From a checkpoint of a small mixture-of-experts model trained on Wikipedia.
Size: 18 layers, width 256, vocabulary 4096.
Experts: 32 experts in each of 17 layers, a softmax router.
Training: a variant of Muon for the experts, 4250 steps.
Below are experts of layer 2 (counted from 0) of a mixture-of-experts language model. Rows are named router (the router's row for the expert), gate (a neuron's input weights, with its number), up (a neuron's input weights, with its number), down (a neuron's output weights, with its number) and show model dimensions 0-255. Each number is 128 + 32 x the weight over its row's rms, rounded and kept within 0 to 255.
Before each expert's rows: a language model's description of what the expert responds to; "comes after" lists some tokens at least twice as common just before its tokens as in all text. This comes from a sample of Wikipedia text that the model never trained on. Tokens count by the router's weight.

# expert 28
It responds to: Line breaks and list markers
comes after: "\n", " |", ")", ".", "==", "==="
router [113 114  62  72  75 156 103  95 126  47 106 129 120  96 128 167 145  64 151 179  78  98 103 106 137 107 106 135 110 118 148 144 161 143 142 110 142 150 130  75 146  31 130 169 114 125 138 162 120 100 117 147 104 120 127 130 165  79 108 210 139 137 145 163 111  91  80 147 147  47 121  90 169 144 154 125 110 105 127 145 145 125 168 140  93 154 128 140 143  88 134 127 108 148 133  86  96 138 160 124 135 119  28 158 159  78 144  89 147  95  97 184  97 101 105 180  98  97 141 144 128 127 165 164 114  62  72 175 129 124 126 138 125 128 124 120 109 134 140  80 137 113  54 109 145 133 133  91 116 117 100 150 144  84  42 162 108 123 153  93 157 102 160 182  95 125 130  83 135 165 197 135 105 127 135 106 139 152 158  84 131 135 107 108 109  72 149 104 155  57 122 113 139 118  98 143 156 120 184 110 143 135 103 107  96  63 176 145 190 119 132 124 208 121  98  99 159 121 113 164 133 176 129 110 183  75 103 129 126 208 112 130 136 127 106 121  56 128 120 102 146 155 134  99 102  75 142 142 147  70 127 185 161 120 105 161]
gate1 [ 89  70 164 121 149 101 145 107 130 137 153 104 157 124  27 128  57 143  75 150 110  86 130 100 128 143 109 137 114  70 150 152 193 141 124 128 120  87 157 128 131  88 153 146  77 179 150 167 141 109 131 118 196 136 152 134 126 124 168 178 145 106 105 149 108 119 155 151 119 185 122 105 146  80 148 119 114  60 124 157 126 121 145 116 139 171 154  99 137 148 130 126 176 208  91  88 158 123  88 106 126  86 123 180 158 118 158 120 136 140 125 131 104  95 134 108 152 133  89 141 146 140 122 138 141 108 139 115 169 162 162 168 103 127 109  99 113 103 112 196 141  69 113 204 157 129 110  73  96 208 131 159 128 120 111 120 107  77 100 172 123 169 167 142 122 147  83 172 141 170 120 168  92 162 103 154  84  77 128 175 203 101 123 108 155 146  80 128 162 143 212 110 186 130 148 165 116 149 125 170 114 148  91 149 148 161 109 139 209 170 167 164  90 138  91 149  98 122 148 160 147 166 137 140 107 157 108  81 111 168 176 137 131 128 173 116 108  88 235 130 184 103  96 130  64 109 132 143  84 103 109 145 106 119 141 122]
up1 [113 137  68 167  72 113 143 156 103 120 133 102 100 120 165 152  97 139 203 168 109  72 107 172 120 137 139 136 158 124 117 154 153 139 116 166 149 134 162 130 181 100 129 142  77 107 155 112  80 142 102 151 112  78 125 158 171 133 200 160  86  96  94 129 184 193  95 110 105 129 105 149 178 132 121 146 116 167 132 137 135 133 121 156 117 134 191 124 106 147 168 109 166 123  81  93  93 146 104 103 115 181 133 146 109 187 213  52  84 137  96  91  92  74 130 131 199 114 114 139 134 111  93 186 115 187  63 130 113  91 110 155  90 140 198 128 126 124 174 149 148 104 137  99 133 142 160 143 165 180 126 140  91  87 179 125  80  85  89 117 166  97  78  85 140 131 149 115 180 127 159 106  96 136 134 114 132 104  70 119  87 141 141 154 145  42 173 153  80 112 198 182 139 115 109 114 152  89 112 107  92 174 119 116 124 145 209 158  65 162 144 141 101  98 146 130 123 119 162 126 108 124 123 150 184  85 119 110 149 133 102  75 100  96  69 139  81 115  81 143 132 135 122 157 112 103 121  88 122 130  94 140 131 133 116  81]
down1 [113 194 161 139 159 167 164  69 115  94  94 151 132 157 101 126 121  87 178 167 115  85 146 224 122  80 138 115  84 116 117 155 147  97  74 110 111 101 129 164 138 148 142 106  64 147 110  75 166 160 141 142 142 125 119 100 146 140 108 202 139 124  80 210 133 132 168 121  99 129 152 174 185 119  70 146 150 124 172 105 174 150  88 109 132 104 119 146 142 109 197  92 136 116 135 111 129 152 103 100 100 106  55 193 164 238 118  89  98 149  86 159 102 101 147 114 122 133 165 151 127 130 124 164 160  96 110  92  89 160  75 153 165 107 116  77 132 100 147 106 100 102 129 131 125 108 129 154 183 118  65 144  79 107 134  64 149 136  70 102 121 135 103 137 164 165 114 140 112 132 126 200 142 142 121 129  76  93 109 129 103  76 158 139  81 113 105  81  91 106 123 106 162  81 164 126 105 129 158 134 159 145 146 121 106 147 162 144 120 160 126 144 178  92 155 206 146 112 135 121 138 100 102 147 153  56 110 121  86 128 109 121 110 120  68 149 127 116  91  78 154 199 182 122 113 109 128 171 160 159 151 135 147  98 173 124]
gate2 [134 155  73 147 123 123 172 128 172 103 170 105 139  90  74 104 126 143 116 117 123 170  65 103 138 154 166 152 156 150 170 127  78 115 156 129 117 170 104 130 123 136 148 130 113 137 102 165 157 118 131 118 169 106 106 127 105  58 109  95 138 116 124 196 134 108 157 129  96 133 108 173 104 125 121 151  65 173  67  88  99 122  74  59  96 181 111 110 163 123 131 122  86 171 105 138 117 107 106 202 119  90  61 133  69 138 120 158 129 110 176 130  68 118 130  96 136  79  63 117 149  98  97  95 102 134 109 141 189 131 124  87 155  64 114 158 177  52 116 173 151 116 117 110 114 125 165 126 165  87 140 122  80  97  78  90 129 145 138 170 149 137 128 108  86 147 177  74 149 119  78 145 125  84 101 155 138  65 158 178 134 117 159 135 119 143 137 141 178 143 184 117 162 103 181  83 104  91 142 158  77 126 122 148 146  46  93 118 137 138 127 141 107 149 133 117 107 140 106 132 112 174 108 187  58 122  91 176 167 103 150 141 129 104 119 111 121 120 105 163 145 115 210 188 178 182 170 162 193 146 142 118 105 119  98 154]
up2 [177 160  55 104 128 147  92 181 170 136 124  90 106 119 155 173 116 150 183 138 115 125 176  88 111 128 144 158 136 133 106 108 193 195 139 132 134 174 153  99 129  90  90 149 108 106  96 140 160  72 133 153 186  94 115 199 117 102 105 164 154 119 117 150 170 107  75  93  71 124 187 159 140 129 157 105 134 147 143 147 136 138  78 202 106 146 159 120  58 123 122 133 147 195 103  92  87 165 121 193 154 143 152 125 115 120 142 123 168 107 192 114 143 113 133 122 145 122  74 152 143 115 125 146  84  78 140  94 134 118 156 195  97 162 103 175  60 106 150  92  78 118 110 109 133  93 156 154 154 154  78 178 124 112  42 123 125  72  85 122 120 157 140 160  95 127 170 184 179  77 131 116  92  79 161 137  91 154 115 174 114 124  65 136 125 144  96 171 133 144 144 117 130 156 110 181  63 129 119 111 119 106 139  86 148 117 122 111 145 158 161 156 107 130 109 130 103  87 162 111 149 174 137  85 166 121  72 161 138 101 130 141  43 135 156 126 133 145  84  76 119 147 139 186 160 156 150 146 129  79 130 137 156  76  97 134]
down2 [130  89 124 109 181 110 110 102  98 111  93  99 122 120 150 142 197  45 140 198 131 142 201 110 146 117 133 119 137 123 166  82 134 197 118  91 129 164 184  93 124 109 138 109 122 100 105 108  90 108 148 175 105 195 153 119 129 112 124 150 107 119  88 155 174  86 114 123  85 154 109 149  87 140 151 177  98 126 141 103  90 113 120 109  81 158 189 150 144 138  87 146 100 105  95  83 189  86 147 139 154 166 144 143 115  87 158 147  98 113 171 142 168 137 102 132 142 134 119 175 183 141  99 171 187 100 102 129 123 132 151 147  85 140  76 145  88  50 135  91 153 121 123 104 154 156 107 163 164 132 142 111 132 144  90 135  37 137 103 163 133 121 105 138 184 170 138 170 107  85 100 139 105 126 138 152 110 173 148 173 130 190  83 115  98 123 142 198  76 157 116 142 102 128 116  73 139 137 158  83 150 170  83  93 152 156 155 182 185 159 185 153 124 171 172 125  81  94  89  99 182  52 114  68 149 157 155 162 134 113 121 116 149  48 140  96 155 116  83 154 163 127 131 148 117 138 142 124 117 173 162 131 146 134  98 156]

# expert 12
It responds to: Table pipes and dashes
comes after: "0", "5", "4", "6", "3", "7"
router [115 143 106 106 134  83 113 101 153 180  87 230 187 113 117 171 103 117 146 113 117 105 142 173 119  87 100 135 111 136 116 139 191 203  80 150 117 119 110 127 144 101 127 106 108 143 123 124  66 123 106 143 128 105 157 108  99 107 155 122 138 160 177 166 116 155 192 109 140  68  91  86  89  82 148  95 131 132 109 118 109 139 112 106  92 134 126 126 132 115 202 197  97 139  84 117 106 127 141 107 115 111 131 213 125  88 152  98 187 150 143 181 167 154 187  83 172 129 105 154 148  69  89 128  92 181  90 144 170 140 213 164  80 117  56 117 124  83 167 148  99 179 143 129 125 176 109  97 107 113 107 137 166 155 106 115 146 128 138  93 160  85  93 118 182  76 183 156 160 101 111  68 116 126 121 108  91 188 139  97 130 121  83  49 148 133 147  86 152  73  93 116 142 137 116 107 187 145 132  93 126 123 120 148 140 160  87  94 155 120  66 136 167 131  87 114 119 173 125 133 141 124 133 156 123 135 201 116 106 133 118  89 184 142  88 114  78 135 103 150 117 120 108 103 120  63 116 146  91  98 166 126 115 165 142 131]
gate3 [123 147 104 135 106 119 136 105 172 124 133 112 181 176 119 179  72 179  95 121  79 126 117 134 172 193 129 162 143 153 133 100  99 128 138 168  70 158 118 141 120 136  92 123 162 159 134 104 151 159 112 118 143  41 141 115 104 131 101 117  89 129 146  86 135 129 181 130 176 124  86 106 122 108 109  88 157 144 180 104 137 177 146 140 120  87  89 172 142 120 145 107 141 111 143 136 174 188 125 159 109 175 206 123 162 146 152 166 143 143  75 120 125 181  87 134  76 143 133 152 154 123 173 141  88 170 104 141 131 124 150 161 103 144 101  76 132  98 131  66 129  98 121 161 158 135 148  45 192 115  85  79 145 155 132  93  90 112 144 152  94  95  95 147 129  84 114 187 140 134  83  90  59 149  87 174 117 137  96  88  90 107 174 146 131 113 120 151 151 104 174 103 118 105 137 145 176 123 166 144  97 130 170 134 124 116 147  91 137 175 145 135 121  92 160 109 118 115 147 116  83  86 102  80  77 137  98 132  91 198  80 114 148 185  82 154 137 160 204 186 155 101 121  88 104 120  41  85 135  70 187  75 151 156 140 126]
up3 [117 129 144 149 105  94 116  61 179 147 127  52  59 193 140 138 167 116 147 138 151 140 169 136 120  99  96 173 128 115  67 148 167 177 131 146 159 169 109 122 108  92  95  82 113 143  83 160 113 125  85 126 168 147 109 193 118 162 110 155 108 151 178 110 145 131 145 145 124 101 121 134 154 112 172 112 121  99 141 193 145 227  91 207 152 150 167 127 135 113 131 130 155 134 145 145  90 122 164 182 100  88 115 108 131  64 214  99 192 154 133 108 121 140 181 129 112 126  93 155 135 146  83 149 173 176 104  67  83 125  31 149  95  80 121  96 161 112 134 116 129 131 131 141 123  87 132 126  73 149 124 182 139  44  99 113 148 168  79 135 149  90 149 109 110 100 161 109 142 130 165 114 129 115 149 163 114 119 132 116 136 157 131 112 108 138 117 152 139 102 142 158 122 154  69 116 110 158 171 153 196 186 119 120 198 143 138 193  97 158 154 119 160 137 142 113 168 111  75 200 147 179 129 179  72  93 115 139 108 137 101 106 133 126  85 147 134  82 141 113 130 162  91 130 177 129 101 134 122 138 120 178 158 122 102 107]
down3 [121 106 164 139 113 128 164 180  87 181 141 148  62 139 102 162 117 134 117  71 102  99 119 122 108 138 115 110 120 118  98 137  98 141 121  50 152 111 103  78 113  77  34 122  42 148 117 132 100 107 134 105 121 116 104 140 131 117 101 173  54  80 157  98 131  82 151 122 148  79 126  91 146 116 167 113 134 145 129  63  91 114 129 110 225 132 167  94 160 148 143 131 143 170  82  68 126  85 132 141  68 134  81 150 138 125 176 143 119  96 156 142 117 119 157 110  95 174 123  95 138  62 121 126 127  83  77  99 128 126 153 130 126 108 111  88 181 185 110 138 154 154 142 105 108  64 125 162  94 160 130 204 150 141 136 126 105 158  63 175 127 133 118  86 143 142  72 112 119 138 105 126 116 136  97 175 121 154  94 111 153 149 158 173 219 137 118 118 154  37 146 159 151 154 132 139 145  49 110 157 158 172 121 173  87 144  79 125  89 175 114 151 170 140 137 147 100 145  98 159 152 102 123 122 125 111 154 152 116 144 127 183 114  76 124  89  76 107 140 149 157  84 102  83 132 154  93 136 159 120  93  98 139 130 190 117]
gate4 [123  62 128 145 163 142 140 173 184 107 153 153 147 123 133 169 135 142 105  59 106 111  86 160  96  85 136 101 150  99 166 143 115 154 120 122  92 129 206 157 127  94 130 182 164 122 136 142 101 101 111 139 105 131 121 108 139 154 120 162 174 132 138  63  92 108  62  98 172 102  71 178  97 159  44 143 135 153 136 135 120 157  89 105  67 146 134  83 137 164 165  93 182 149 135 131  80 140 157  87 124 120 140  75 127 141 123 143 140 197 111 190 128 140 117  99 138 149 100 110  92 173 176  97 121 156 126 137  92 154 160 129  91 160  68 132  93 118 116 145 122 123 148  50 154 127  85 108 115 108 121 109  81  72 190 136 138 126 146  92 110  57 128 137 165 122 131  85 137  98 113 153  36 117 154 132 102 153  78 127 136 103 151  87 106 136  70 151 127  87 118 139 123 127 156 146 138 139 133 106 184 147 102 133  74  96 141 110 102 102 103 149 171 143 102 157 115 130 157 149  67 171  89 137  76 132 106 105 120 138 197 103  92 156 124 121 124  87 132 157 155 125 110 121  88 153 115  80 170 100 118 125  76  43  70  32]
up4 [187 186 114 158 176 162  90 168 134 128  35 112 116 119  93 127 135 149 118 147 131 127 142 129 160  84  75 125 116 136  97 178 183  89 140 150 161  90 129 140 158 160 126  51 138 182 113 147 108 123 126 133 158 184  91  61 173 141 140 100 106  87 117 133 176 104 111 152 126 134 170 142 120 150 141 146 162 166 125 121 106 136  37 108 106 118 155 102 114 136 153 131  96 125 109  61 110 126 195 148 147 103 136 105 167 139 122 136  92 174 168 109 134 148 171 158 180 102 149 167 134 110  90 120 129  88 146 154  55 142 175  55  82  77 179 164 127 110 146 130 117 122 164  84 143 139 120 129 116 144  85 118 125  96 117 157 136 139 110 139 166 114  92  82 149 139 106 147 151  94 121 102 137 143 136 109  90 136  95 119  52 137 114 142  96 107 129 210  40 145 123 140 145 189 131 113 164 112 136 156 178  68 141 123 123  98 143  83 142  67  94 181 106 156 126 151 111  92 133 108 171 117 110 134  96 126  73  65 103 115 118 119 104  91 183 141 196 113 127 151 194 134  93  94  59 130  78 149 142 134 133 167 179 129  87 154]
down4 [118 164  88 131 126 161 144 130 128 113 111 140 123 135  98 126  84 120 102 123 111 190  97  60 128 132 144 224 105 187  87 151 153  84  75 154 167 137  80  89 157 108 125 142  71 144 140 160 113 121 139  99 163 107 159 103 121 147 129 126  58 128 110  80 137 171 146 127 116 118 143 104 150 170  97  98 156  66 120 156 113 156 144 167 142 180 135 104  91  62 152 115 111  86 142 161 127 175 157  43 115 143  71  76 133 132 118  95 173 104 109 113 120 141  78 138 117 162  86 135 122 111 196  72 139 167 114  82 156 136 126 180 121 100 138 140 144 122 116 119 166 100 144 121  98 185 171 177  93 128 137 153 114 152 179 116 171 133 184 184 141 163 143  86 145 181 160 117  91 135 121 139 127 157 129 168 164  69 106 127  62  66 139 101 139  88 136 117 167  99 144 125 128 129  84 188 152 113  93  61 155 114  60 164 115 149 117 181 134 123 128 122  62 158 123  85 142 124 112 130 129  91 157  87 161 139 162  98 154 116 192 170 154 142 158 103  93 121 134 139 101  88 159 101 128 128  62 159 140  61 109 135 133 113 147 212]

# expert 14
It responds to: Table pipes and conjunctions
comes after: ")", " ", "0", "%", "3", "\""
router [170 117 168 100 124 187 157 111  95  78 142 142 149  71 113 132  98 111  85 166 111 137 106 174 134  54 113 103  70 141 117 230 119  86 102 127  80 129 162 121 141  98  83  98 144 122 129 135 118 164 112 179 138 167 148  67 115  58 195  85 184 130  91  84 131 157 127 128 147 101 136 145 130 124  74 143 162 130 220 172 145 137 136 141  90  57 165 141 133 151 111 120 126 140 152 108  95 185 110 117 114 130  93  75 108  73  99 135  85 140 143 118 163 103  86 177 147 144 164 175  99 119 121 119 105  35  82 108  91 115 167 171 108 134 178 101 140 147  80 150 142  99 182 138 164 148 153 115 149 157 141 145 171  77 168 123 122 145 139 139 100 109 166 135  96 142 118 129 113 145 112  91 123 148  78 159 143 101  91 100  23 154 158  68 121 179 141 154 117 134 107 135 119 110 129 143 107 159 131 101 105  87  99 150 119 106 123 144 145  89 102  94 146 125 160 173 106  82 170  87 175 131  84 128  92  73 122 139 160  81 129 135 143 159 158 114 160 157 144 155 129 173 178 124 118 116 138  57  95 125 143  76 109 145  92 125]
gate3 [125 143 158 134 155 103 162  87  92 112 114 107  99 139  67 130  97  90 127 166 129 106 109 192 188  87 156 127  89  92 166  91 107  82 145 162 104 109  53  87 152 140 123 106  94 126  94 102 104 132  92 145 151  92 131 136 131 157 162 126 128 127 108 152 167 170 230 121 132 112 102  54 126 133 134 129 116 118  65 167 113 146 148 121 105 133 173 142 157 148  80 123 174  78  95 100 121 147 140 112 124 139 166  20 135 125 143 111  91 152 143 131 158 188 149 160 153 105  81 137 119 141 100 121 120 126 199  72 104 121 109 149  80 169 130 163  58 125 102 105  98 144 141 113 103 107 145 137 150 134 111  41 151 173 151 131  85 154 132 168  97 107 100 123 141 134 120 137 150 151 150  84  63 147 139 124  82 167 105  85 117 128 134 143 168 122 176 162 157 105 122 150 117 163 109 157 148 113 165 152 151  63  91 104 104  95 155 120 161 196 101 149  70 137  84 146 116 144  80 104  88 115 128 171 114  94 105 150 122 169 119 156 150 185 123 114 202 161 131 101  69 141 182 103 168 207  76  88  96  92 132 140 133 168 162 117]
up3 [ 93 122 134  92 109 165 102 138 161 206 145 112 127 125 135 155 133 164 132 159 102 167 135 123  87 186 125 191 224 162 133 122 127  80  89  95 121 190  69  96  79 114 157 112  97 127 132 168  94 115 165  85 136 132 147 133 125 139 148 105 128 150 116 108 112 105  89 150 148 140  93 138 143 114 134 162 113 104  97 151 133 119  72 140 177 176  78 119 134  98 164 153 112 131 183 171 134  97 138 162  98 170 148 169 144 113 143 104 148 102  98 102  80 209 162 109  60 166 137 146 156 138 135 108 167 134 115 140 170 124  26 118 180  80 157 103 160 160 130 139 185 141 141  81 162 147 207 129 148  81 177 130 137 105 116 129 161 129  58 102 105 145 120 164 110 142 140  96 104 120 130 126 123  99 113 177 135  64  85 120 153 105 206 139  82 179  88 106  68  97 123 116 122 112 179 137  94 160 104  58 145 179 142  98 165  67 126 139 152  64  63  90 122 147 175  93 154 118  90 150 146 148 138 105 134 113 127 106 154 130 106 106 122 124 135  95 116 100 141 115 189 132 104 169 123 126 168 183 143  99  92 159 102 127 115  82]
down3 [100 157  87 128  71 150  60 133 104 137 109 121  95 169 127 134 160 124 136 140 125 145 153  81  96 142  77 114 154 111 164 157 128 126 137 151 134 115 146 154 158  57 121 136  97 103  84 158 188 116  96 125 124 127 123  93  73 133 122 117  91 163 138 150 103 123  78 118  91 162  88 152 109 135 115 132  83 185 142 109 107 129  78 190 113  99 110  82 138  53 161 139 137 165 148 137  54 128 171 132  76 135  96 181 188  94 103 123 115 123  92  74  74 139 147 184  90 182 105 129 155 167  97 145 139 111 169 123 198 138 123 124 161  97 166  67 165 130 101 104 170 180 119 120 189 162  63 113 156 127  99 138 115 177 147 196 133 102 133 172 130 153 110 140 147 164 112 129 139  51 104 145 114 131 142 149 240 114 100 176 142 134 176  86 105 125  96  98 160 141 120 147 126 165 162 163 102 132 116 130 116 105 186 113 146 102 115 146 136 112 165 122 173 114 127  97 139 150 106 165 140  75 158 120 111 159 140 155 191 179  76  90  93 147 206 150 130  84 132 107 169  89  99 122  91  89 145 186 155 144  96 158 146 154 106 113]
gate4 [115 126 135 123 183 110 178 138 136 193 166 120 124 117 168 165 121 170 135  82 129  95 160  93 107  92  94 138 137 181  76 125 102 100  91 122 120 124 189  96 134 173 115 139 182 165 175 124 126 134  66  87 145 135 178 132 152 136 122 116 120 124 154  54 141 138 108 127 134  80 152 140 145 182  50 107 125 140 136 183 127 182 117  90 121 143 145  80 170 140 172 104 118 140  56 192  93  64 139 168 107 110 180 137 123 114  84  89 173 169  91  96 111 116 105 100 120 134 129 106 174 134 101 128 128 169 122  59  81  87 143 111 154 154 157 127 204 114  79  95 138  99 150 166 139 139 125 133 121 122 132 123 152 114 131  92 104 127 131 169 115  86 164 152 174  31 131 147 110 144  73 166 108 103 109 121  93  90  74 166 157 161 179 118 117 127  74 158 159 137 181 157 122 112  71 104 133 134  77  98  75  87  96  75 144  76 120 116 106 108  46  98 121 158 101 120 110 115 129 144 114 105 165 154  88 129 104 111 122 133 101  84 109 121 165 124 186 119 153 116 107 133 124 133  61 139 216 169 160 133 111 121 100 131 119  86]
up4 [144 180 152  75 194 134  57 136 100 144  97 151 116 208  93 145  96 118 143 191 164 180  88 110 191 210 117  97 132 143 102 171 110 121 146  86 145  75 126 142 110 129 125  73 103 127 155 153 123 142 147 130 130 123 131 122 156 134  74 134 147 149  80 186 129 103  96 108 170 141 143 162 117 121 152  93 172 138 108  83 154 151 105  67 141 168 124  95 110 117 136 152 167 113 128 107 145  80  62 125 111 157 127 127 118 159 112 175 144 107 141 149 163 126 181 109 119  74 160 159 101 184  75  91 170 120 126 112  93 133 109  77 110 158 131 159 109 101 138 196 120 128 147  77  98 168 158  86 142 168 101 107 106 111 117 135  92 102  62 143  93  93  93 127 194 179 146 157 154 134 129 135 124 125 139  88  98 111 163 160 124 134 125 153 172 153 115 167 107 130  60 100 111 161 159  89 149 141 138 124 147 143 152 161  55 123  86 129 153 102 139 142 134  58 158 116 116  96 200 148 117 106 106 105 140 122 125 126  95 102 183  93 181  71 129  80  82 156  29 152 175 159 105 182  60 127 108 137 108 115 122 138 124 155 123 164]
down4 [103 193 107  67 135 118  80 198 130 110  90 129 135 110 187 130 160  93 106 147 180 163 127 125 113  61 120 134 102 157 158 102 143 107 116 146 165 105 147 140 143 149 111 155 122 158 171 139  88 200 111 153 113 112 103 136  65 142 132 110  82 135 126 151 104 133 172 120 101 113 113 120 195 114 133 135 114 129 128 101  88 108 116 176  87 168 148 132  67 166 115 120 108  59 145  96 161 157 135  92 136 168 143 107 126  91 140 140 166 124 135 195 170 146  83  96 131 151 117 159 153 163 181  49 125 165 151 161 199 138 124 123  88 131 130 174 148  80 160  96 120 155 108 159  46 164 198 146  98 185 120 135 169 206  55 129 116 172 102 121  99 107 134 123 110 157 115 107 111 135 121 107 127 145 147 141 109 168 131 165 112 136 149 186 166 140 135 140 109 134 125 159 119 142 157 109  99  65 116 131 133 127 109 150 132 127 181 151 164 179 142 178  95 128 125  87 124  67  91 115 235 173 105  87 165 165 140 110 171 155 142 137 136  75 154 149  93 133 147 100 120  73 125 102 124 118 114  85 127 102  50  76 159 141  81 140]